config = dict(
    router_noise=0.05,
    rope_theta=10000.0,
    rope_fraction=1.0,
    init_std_qkv=0.0272,
    learning_rate=0.00475,
    warmup_steps=50,
    train_tokens=516400000,
)
Below are experts of layer 3 (counted from 0) of a mixture-of-experts language model. Rows are named router (the router's row for the expert) and show model dimensions 0-127. Each number is 128 + 24 x the weight over its row's rms, rounded and kept within 0 to 255. Numbers have three digits each.
After each expert's rows: "comes after" lists some tokens at least twice as common just before its tokens as in all text. This comes from a sample of Wikipedia text that the model never trained on. Tokens count by the router's weight.

# expert 23
router:092146132113110128166124109105136111132120115084141148151121143122091103145110140124130161080090084115101115095100133119088147126117182113143139157156111145116137082142112063109166152115129080119105150065094128122117131136093115100141152154122149113123117135149133138177168132126122091175129160115156123164118120147093136145146120104087122117109134150100133150136111130111108139171107
comes after: ".", " |", "–", ",", " ", ":"

# expert 39
router:128158170141084128134144107122127140127106118123093141134082126167091118123123176114178166128090096149126110096066151116102096172124121139111125147128102118145154125120110078111130152130150109184117165109117113098103107135128139112119119109130135106104156084116124141183141098108060118155166126113125126118141113113135147121149135109103143104153121174128144114147094126140078130120125
comes after: " the", " a", " The", " an", " his", " An"

# expert 17
router:125130153097120180149132115097111128105089123115099145143129165119124100174137147157167158087107093131118121121098170110123149167105126120145123164114137129179112069117143097119153149114126110176107135115114106124165126143094102124150134165131135136132134132125129133166115114175124083161151157110131123147107119123124184149172159099100141111113130129094168142155138124130112109131071
comes after: "\n", ".", " |", "==", "===", " ="

# expert 2
router:148112168113120107108168102115103130119110122093108169180149132112121124123102135150136142137115144108114089101102140121093137153117124153146173159149148086111104094154132093104167144119104116138131132128125132090158117155102116067144109182084146143125137117102146137125170102147103080130188158099171093141133124111122153099105131133110160124082118152145125142136150137127133093138132
comes after: " S", " E", " O", " P", " I", " A"

# expert 11
router:112133156121116154170112144134102127106112084108091123127101174128136129136120139144133137119100082137068084099117115115085146166106157123141157132138141112161148061138133079143141177115110092128082171087087137102131127148106118129146145135090136076106134154129116134155153131123108094138155141102156110125120107144126154152146129105102134108108137159139144151156140141114131122144080
comes after: " 0", " ", " 1", "%", " —", " 2"

# expert 7
router:102135130112114179115107130110122116117090120112104140166114196122131114162109136118123131078130088131119101114116183134112162161141134140118146142121143117175117073107133135117150150127123080130105152104120124139168078117101092102140144136124136132119129129136107145149120132153131062169129131120130117151123077137115154126164153111119134105097142128111154146126120108090085142141053
comes after: ")", " |", ".", "-", ":", "ia"

# expert 20
router:134130129141068157140116158080102090110125080110105159158094171120116087158113153160130152119096090135136113101107138077114128144091133154154117162144126105136157126130143122085120145081108091148088126091139132103164119141129109126145130140099128102119152139117138165158153108142100133130174162107161153136101117154112139100141137122107156128100122142123176151110121096116126113135086
comes after: " |", ",", "-", " of", ":", "|"

# expert 22
router:151162140141073127158174141106153100139113120115132142174131119157118118153137176144175161144111081126071095106107125124094118163140132165159128167156147136150159103146147103134122130111150135141092122139093132118145108155107085086142110136119130102080121113088092140144110101155099122137156151138131151171141124144123124148151121094143139079115156148150113164126125146113118128134095
comes after: " ", "e", "fe", " un", "en", "le"

# expert 26
router:132107127095108156110128138106093102108098105121085148124100152121114147146113130139141189107094119125144088120084141107090134136104133116127141144107140082144131058137106101137151182101107091114118140104076117117144144100111089109144164137122151105139106127118144144128134137127131071172150187091171146136134129157119169111141113089102143131123149159125124158123141126109136118148122
comes after: " U", " (", "\n", "C", "I", "T"

# expert 31
router:143150115134131127125100118141122144091079079120117155172169128159128124134159136135165149106159119104126121139102145104113108108090139132144148149180092135194143119102114095130147159111164105150087116128096114106161099128121080084184118137111137111105083105137150150130136089140107149110169140118132110166101114131138150162146134139120116108148159116150110122103104134126108081141133
comes after: "p", " p", " comp", " f", " con", " dis"

# expert 8
router:119148103126108142148129101089141083123086103088098150128135153151094097128114145133142152089094096144091098081088155136106126145114168126155113141154130119125131091097148125112137149125116083114081143105098139116118143143075137107117157159114156118112130109146115166190172129141133108150131153113165158155097120126108132138164131100086158094114137119107113143123097118142114134164126
comes after: " |", "|", ";", ":", " (", ","

# expert 37
router:107096167113117118129136118125098141113127135085108165170114131168133106160145138125155160113124137131097107115126162079111134122150126149161121186120116103187121136108098135140154186107124076130074135078111135105137127164127148122140175129139160095139141121153128134148114141127076098144136125110135125113084120146095142126154147112136156104098152149082134109116154120143103110161149
comes after: " of", " in", " to", ".", " for", " and"

# expert 3
router:129121125127103162173157138093132130078085084087084157155135155117106096179120162138137140117094083153117126124119177123118155146143132121185124135132120097136132109101148114122129183113135120139104138074124118119147121114113111122137139166090152133115130146143126146170139080146074097128155127120171148134129095126113163125169122107116134136101128135144164142141138110149109125170115
comes after: "\n", "|", " he", " He", " It", " has"

# expert 24
router:151141142136071165132146154098113084100137118097092191144105167132135107127120153131144166128129075170117122122084149113073156137099130141143130169165143125129136108104149100111133142100133104121117138122104140115162114115126116104140149130123147119081150138116129157163130099136110115163175132105166153166139106149126161120137143118124149089084167125116162140136119086114088126131115
comes after: " the", " of", " a", " and", ",", " The"

# expert 33
router:141136154098102152174120128124148121081107110089106159121137135119141105185122161126141177112080124134115126117123136130136120165104126125166119159128131138149142080131127088139149138135114106173111141098128129107149134160091122119175158158094176097092135149140155150157118104149133082135127163139173156135125120129094146136156113133106176110078128143120148113122108143103110129162084
comes after: "\n", " (", " 1", " No", " 2", "1"

# expert 18
router:107094151127134138185129123089104096065085105122103155153133145136130112125131133143129130123097144148092118112115169114117146130119192111133134163145134132171116128142112093088150157110096139150112144111104102087114106124099101104135143109115138089086154128144107152133138100136089123136155126119184129164115093117094156115165148126080143135091146142110136112109143095095126122165110
comes after: "ed", "s", "ing", "ation", "ment", "ated"

# expert 13
router:111130108117110119119128154112103116135124098096089187139092171116114141131138123125143184096120108122128102078080152115104153124095146113114150143125135102136142070129126114142144198118122094131125155108121096130130141111109092124132180127113166118113106123138129122143159153147129102174169183092182141127124117135131185110132126099138136134108150124117137159121141115099132115145092
comes after: "S", "A", "R", " (", "C", "T"

# expert 27
router:148085116135089165125141123132114141136096127107109149147140129136111107126160149168157148129101133155139116111100150109118143132124121114148138139136129098117153061107170100136154141089077122119125148108144081134157094145101140047130158139085117128118091108102118116111166134119118105138149149102176117127072111124133161156144165116124125135090161162145129152090105147131136097140127
comes after: " C", " F", " G", " St", " Re", " L"